Experts of a small language model.
Size: 13 layers, width 128, vocabulary 1521, 9.14M parameters.
Training: a variant of Muon for the experts, 682M tokens, 5205 steps.
Below are experts of layer 3 (counted from 0) of a mixture-of-experts language model. Rows are named router (the router's row for the expert), gate (a neuron's input weights, with its number), up (a neuron's input weights, with its number), down (a neuron's output weights, with its number) and show model dimensions 0-127. Each number is 128 + 32 x the weight over its row's rms, rounded and kept within 0 to 255. Numbers have three digits each.
Before each expert's rows: "mostly gets" lists some tokens that are sent to it at least half of the time; "comes after" lists some tokens at least twice as common just before its tokens as in all text. This comes from a sample of Wikipedia text that the model never trained on. Tokens count by the router's weight.

# expert 2
mostly gets: " A", " D", " M", " F", "-", " H"
comes after: "\n", "-", " the", ":", " (", " of"
router:089078140136128093178179151135142106095119145154123177120063202100142135102185193123146121092119152137073149073150179123146163146184140116114182131186142108143154162114089112118095145119182105118171116122097115177162124141192119084158148111140136085097159091123153107131156134149157153096152091061159146103070133153152083119175132100146181159127160117191187127108109167119127108112070
gate0:126144110068199140144125143137034139125111140120093086162171176144114098111084145147125190123159135154116147081131118147116121158174131123115145169142093189092125154121168127142107159132072114109117184065188141155176107147156151153142078087062177153113076156108093104148161064118141136138118075087073121148167097126146186102135154148152060102147108085117123160129123118160082131169125
up0:134105051138180078121111125141170114126132148216097120189070144143168124130191142149124124141157153160191114124115146117119150099129095156107107142124174112098117191108138144101129147077147089140094098112121107152126111164118089099129089151144157057146160106106111122151083124139127160106154184008175110125187163187100124124102136144157106121136123101154102106065091090126097124077143
down0:149096120202074164135127084142196160131124138213118112097086088102130181159143160100149062104121141090146111172114129136075122169094116123116164132135170114211140175134130169117065122087129120147141110088105125127087131106132113076183143127166111138147126131153104162162055159105178117076177137156146154117110086142115101126096114123140179168170167139100170078110084130127092083098111
gate1:176096133095116124127130154132140144144079116150082080095091105143159104127130188120132142156129143135059111080150129082150075137149119197126158141105144079089102160140175125168098200107166173153170097158058107135107208123187103139167096077151076163112145104134095128110151075078170157113135086122099164189134190144099142084127119122125080085142106103142106101152139162115158092136136
up1:134088119120163084104184120129097150155064119181142138118212123189172108106122142128107167105112098112137130092086099114175154099100119138147188113094139115135150131207133138062199126111148188150180097111133111158140202129114181151147140095109188149112116121142079169124131136131138114105154140170057119168114102144099072095128164170121129104155052123127128140135103153130129119198093
down1:135148148142090115115130064134092155153137161148110167169114136157115152107150109072108092147137096156111141175087065132132145092095112111143118082105146193129146121144123137105181158161110095108078102148192131122132096126114154204106120173050175082154130176090116122153116198169155120141165200157182172122132073089145076140065130191101130148096116164113130157153149095143102125149173
gate2:149125157125147147168152140136120100135115116162052095103177074087152105107089100174193101125160095122116143093111138149170109163103119126114139181137151108112136175156107208126090164175099157144105189127168144074126145166105138079134168140126105110142134076155147158194093121152098113125141163068110063082173076046100132150126166112124132116096175139092146158168129182142087134090153
up2:114112147131101185101142151181165133094107146107202151087109169170174089116183141147094088145116177131153127103143135117096107119126178108144125109138129092155148124126086085144124150077132115130193145139103111164124132121138164200162133145129187100153096092168145117082151147120136119186108079137086198167089190124156117120178110156086103123121076123057134079075072132093115133128053
down2:138144101123114103131096148062078097130167112133058060122162078049111123175070124136192140125137087144114118128104102141134123144123114158132081182155108121109094111132154145116131109142101114131085178111147167088132138164102084107139109112109076137114144142098135115198121092152149145098124187155178038094138113086094190149125172091107158146096149140149168144195177142144111118162195

# expert 7
mostly gets: " in", " the", " s", " The", " In", " an"
comes after: " in", " of", " to", " on", " and", " for"
router:164135163106150117092136192161119170151107144162067179206156115174118118103124137162047130110070140153140114124068158129111122150090166155164162114141106120104121159127088123154112105161110112123162161196093109169126149185159112128123127182151169131186157123164198157083114104110093138163137109136123105136079116125180135089126177067158073110148112160101141103134116130035157131136153
gate0:129120144138114071090190161048109060111118088123078180111157089180124119082171119094100109105110114148111119054130131088101135133163102141157175078115185130107091079125085125133147140166124085169147114062120077132178119105087115118193179147105170106115112083136101161115149139125113135130117077100124149109190076171112089137135102109172157208122142107112155118147105170123125127145112
up0:108107087134143149150117141158122073174093090110101117140079119086120127123129138131091091161123089099145133164136166103153131132103063180084148082118168111125074145173135042065099169085093172067104114128102133163157083134154164103150099162110191112148147154159165157158118054115079100122129121096092090102115090164163145137071123135136103137106141126154104101085098029109099144135153
down0:127197115177152176139086070133139125155120134131085094131110087107182130114140138113125160132150171097116173218124118146126156082095156184085133107099105110123120117118053132106140059129129127029102126108106095131028124149173097136145170141133117176100156111136154067163087162125151130159098113150118121060182130110089123153132096133099145138124121150097181120085113149171157092141130
gate1:122091089148122173115115106180062145141118093096106194135118142035143112021130101108105092162144118155109150127085138150118153174121143131138127109118117151196146166117163143116087119145100147110072124125143170153143202116143120111186159139112199133114075169169134176077151168158155108102091101089080131112115105099092112174107083139131129128138090161063122106136105135196129125114129
up1:118132081122147168140114104101063158165079100183090125124103112127134154114105046167157090125180130118129194089084099090126133136116140178158147078140113128159184171075163130090123111118132139061150144143201223121159104154190181149147134125094145165127059159050132113114142108138150133154083177135133113106074096132142122166102127142111138170141121153127100121117146168139130106152158
down1:165169139093130072099109123094148143077188156105117099102102174148093126182144136163080144067168140175166116150127107148160099128179155063116070143117115148136075101202103099139162139093101127185098133143089087099138103127108182140129133160160067155146124101148125180177135092109098123085103168099098122146180200092113137093159070167090127124099147109170129159100137101080104136151122
gate2:145098102085103136169098112100097116143133182136126099164106177094200178122105120101025132143091076090081150071081110144130094097154096127139128107207105139135134166135111119045152132110115086108140163130177105128161128185155186091147145113139090160118121107140108092159168151149060118142116109113157132202095171112135093177111092110167131080120122126165136116119170141095163101131139
up2:100132137111142106202128151137118140151092198134110100184205174169120161113161108134100122114073109137151116095125144061048143096102134125163113131159201114124113168117125091089141137122113115164122170169122145148098146171157161171121127119141166133098171166141114136139178129107149110085186108121150113156135103149202086159174099142124101087146133141129126113211185065137178064142137
down2:120164135117134074094129134101115151120135101118161197108131054196100155097164166133171152092135116192119110155202104097145147130136092140050150103074151143153133083130128099109053151127090148088132140083070104086150175061154116124108155141134133126108126114145180127110089075167182122114125155178189113149165124105141176116151195181132125151132125168103108114144165124112136175129163

# expert 11
mostly gets: " |", "|", ")", "===", " University", "\n "
comes after: "\n", " ", " 0", ")", " —", " R"
router:066161123129106143149169136126101130110089086158149035153127141178175137128108078187112125192106089084120140158126097072084136154098177138095090138135174123064147133156079154124137177100171090125079099099134099213109108125170118107109124168123105152115112113094106106124081127179139112126096099144140162137127108149081149101088107171126173132113076084134097116119105167117051125146071
gate26:083129133106166115117089137173130156056081181111104133129119123075105115183173138150103138125163134129135113119152127164104098101152063101155112140129163098153108197124103118163120139159070099125118129131090111141158195157122170079119075126069125126158126073121136126136157124096111115068165175114192110145127117155159116124077151111148044065147135131066065108154041094158123138146138
up26:129083169144160120136147125128100125131145109174089175212111074113162108184161073092120172133136141134136125135112104180171123145141150120124135079081093183072154084079128081098171149140077134162139147162107112171151064127212105108129107092077089132151127136160170128082138100129098087108148103114160101169145135182120126142140180152124118117157096099107115065172100199150123131185131
down26:168129127121116141189044171116105091171152109155149107076155050121145163134108076170146149143116113104160165146068152110106110157110195100083078153105108155117125094130113104085106136101154161163118123138132094089126098081129117173151144035117101138122169163139096169103100101131105162115079146124088124116113155167108103076137092155107186191161087084149100151135141182154140108114076
gate27:086137158112142132128101114120194095150129114115184105075068078149131161112130149186103150143150169111125157095188082071072165135158142143103131133164144174131143152138103130147088116080159149141150166114103108187142096064097091101128146163144100129130129167135087135173068121084123153167169156148182154093112176078114114100122147173146102148095109122028135124075144168105162102124184
up27:122143110096133159138167099163147141090138148137128137133187107094146134102156163105089106174196082131117181163072141114112121120116102134153099165098113143124113173154160155190163154085107130117128125178123115150155153165182204122087128112100120183162186096162209134146142215119121152108171201109111120122166112182167171169135145172147120162086167111130129150165145117151105099191141
down27:142124084106164085131130144111118135108140125125136133122137122096124119152132113091123156094145114192116114060150081150159136131183197113112160095159092132125173161108088202154097125146142071151162082154175124114080118134109087104135073092084173147144143136164100108168127112098176171153132054146150137100155101056095092145084112121143133066128188133097039197168158118128165127122155
gate28:076087120109137099157157152178155130177158148065155114090104072163200136118121114107118107144123114122165097153086072146134167170097171170117126047120113122126115121176141124129144177164153135114119173108101107127127090058110132106122117126143080115142066178098116130158154065205135122149107111126112088079128149196118121120123134182092152103188140167102147076128169096130129201126168
up28:220192120087137116067099172099084142120091141193123112168105122132134097097108149130136162158155148156134113105159082148167126171164144142158124149166147180090088130145139166123163105157107110080155035184152111034153119100185122130128136123156153095129114146152141145125171108099130133125183123128116079129135110120133184107156160122129143081211164131160163165077120143174145120113152
down28:128140150121158092148161081161190071130123135089119093159132072123134121161151093110142118151141187112121140128126164095074151153124123137112077079064105144150135150086141107144074130150206053162121127110152152231107083068081145125129144169157121150096135156134196151075165168081133100192099101126143115142123153103155095165116105097083147134137101102138093098137187131130136092094144

# expert 3
mostly gets: "\n", " ", " re", " 2", " 1", " le"
comes after: " |", "\n", "|", ".", " S", ";"
router:100149145151171140118160081079120097139104078154143122104158160181098162153075109086128142064153094081123079131156143079104147112124180146097141130057177056088110163128095096106109142091131159117123138130131120105123149135118132154125191070116181087170124132154118153149182136125120151120129162118106142175093125116180100170180116122154123133204147079127123197175156141089063107184099
gate26:166109093185106125104163062110088077139159185103121084120130135099138134106108130103147196166098180138107092110119101138145052115155127148147113073145158061097140155148177115117113192098108127149076073071109084150088116161131109122093122158107161101126126116128149178104164096100169160185106134155098105152129118131086102128088188080160095114156116157124093159078162135178088091161162
up26:192157095114090074197158135089096152143126095142162140141127139131159115105137125112099065123146093182152133157147112094121170173112128047173082131138099183161161185186157115069136116122115133106080129091120161112135198180207128131091092129130118153099116138125156121127093100104115091131148120115128133195124168190157151150130129143067150106120145147068118142167076146086129171086160
down26:184150100090148139102149087158159071118121137132098115094103152109137121150116178145248139108133127112140092126080071164083150109120141187113106167107105097154169126074139102140123185125151085172196106142110131117145119071096090129152196171134102123146088068074163158108177168124141158146132100090114133105108129079092109114182130140121149140136139209178144126142125127136081088126114
gate27:140102166111175126154128101112063053069131124136196099086087140132122090139157158113162123163154143147142139051106108089080192119160115116165161168123162110156105195143134133104116111115082078125089109126155064117128144087077148114152113123118061088164101127169164149114148071139127078120144160104103183116130088097148161082168147102158137043099134156117112155171151125128132107142088
up27:134137119101127097119078115145117110135062072094126176095117169096099188158153141122179130113149168145170160145190097078125125146138141127157195173090190187120114159114106121119119132096130124156133066154074122104156147110141133149099172118103119120116124164179119124158142149117138151162135166080115109132116104215108098169119178087133055056175077150101152170159140089134082111099080
down27:138128103132098162110138152104112131096138122219151123173129117107118137130100050145108165133166152104181132122102064159163110088067122137158118113122061101203143146133096166146114085176174120136097167118176130125124175139167114123187061147146102171181150202046109098134100165116096128075119101094130139119119139166139106098111141115116148139115147110179140104181079103125140097151183
gate28:114115161180083067064160153079147106128139090148149182112126136084131134130143133089159125130183191156104082112085152119173082117186123140081058163157147151159142132107109136145123103094097089170137134155113099155142058171105131125131104111135153187147141089158187134146116175118120156167098195104165151101178153111144157169123212086108104130109152114132104124123156149105153065181124
up28:103111150167121200133148106162173090145137096115107166119107092057134086106155157148139141182188139192121086142089122117127124138139128109137090158141124081102106110111070106091113114130102174154162113166103097151167166115102128134212087190151081092142070147117066114121136153158154090113122163049136124068083165122121140125110151155136134127102118145153155190173105174131142122207113
down28:134161147133138133126139131134118102129141180101132150145107181138122144145065173155110153041144165078074096163187117119187130150105136118055123111119115136121176155170126172111084143109144056104085137138124119111081155101089156140121140102085144168120178126085134169167154120141130123114203158177140116172181115101186154104139120108114128123177157103170124196131156184047094095130136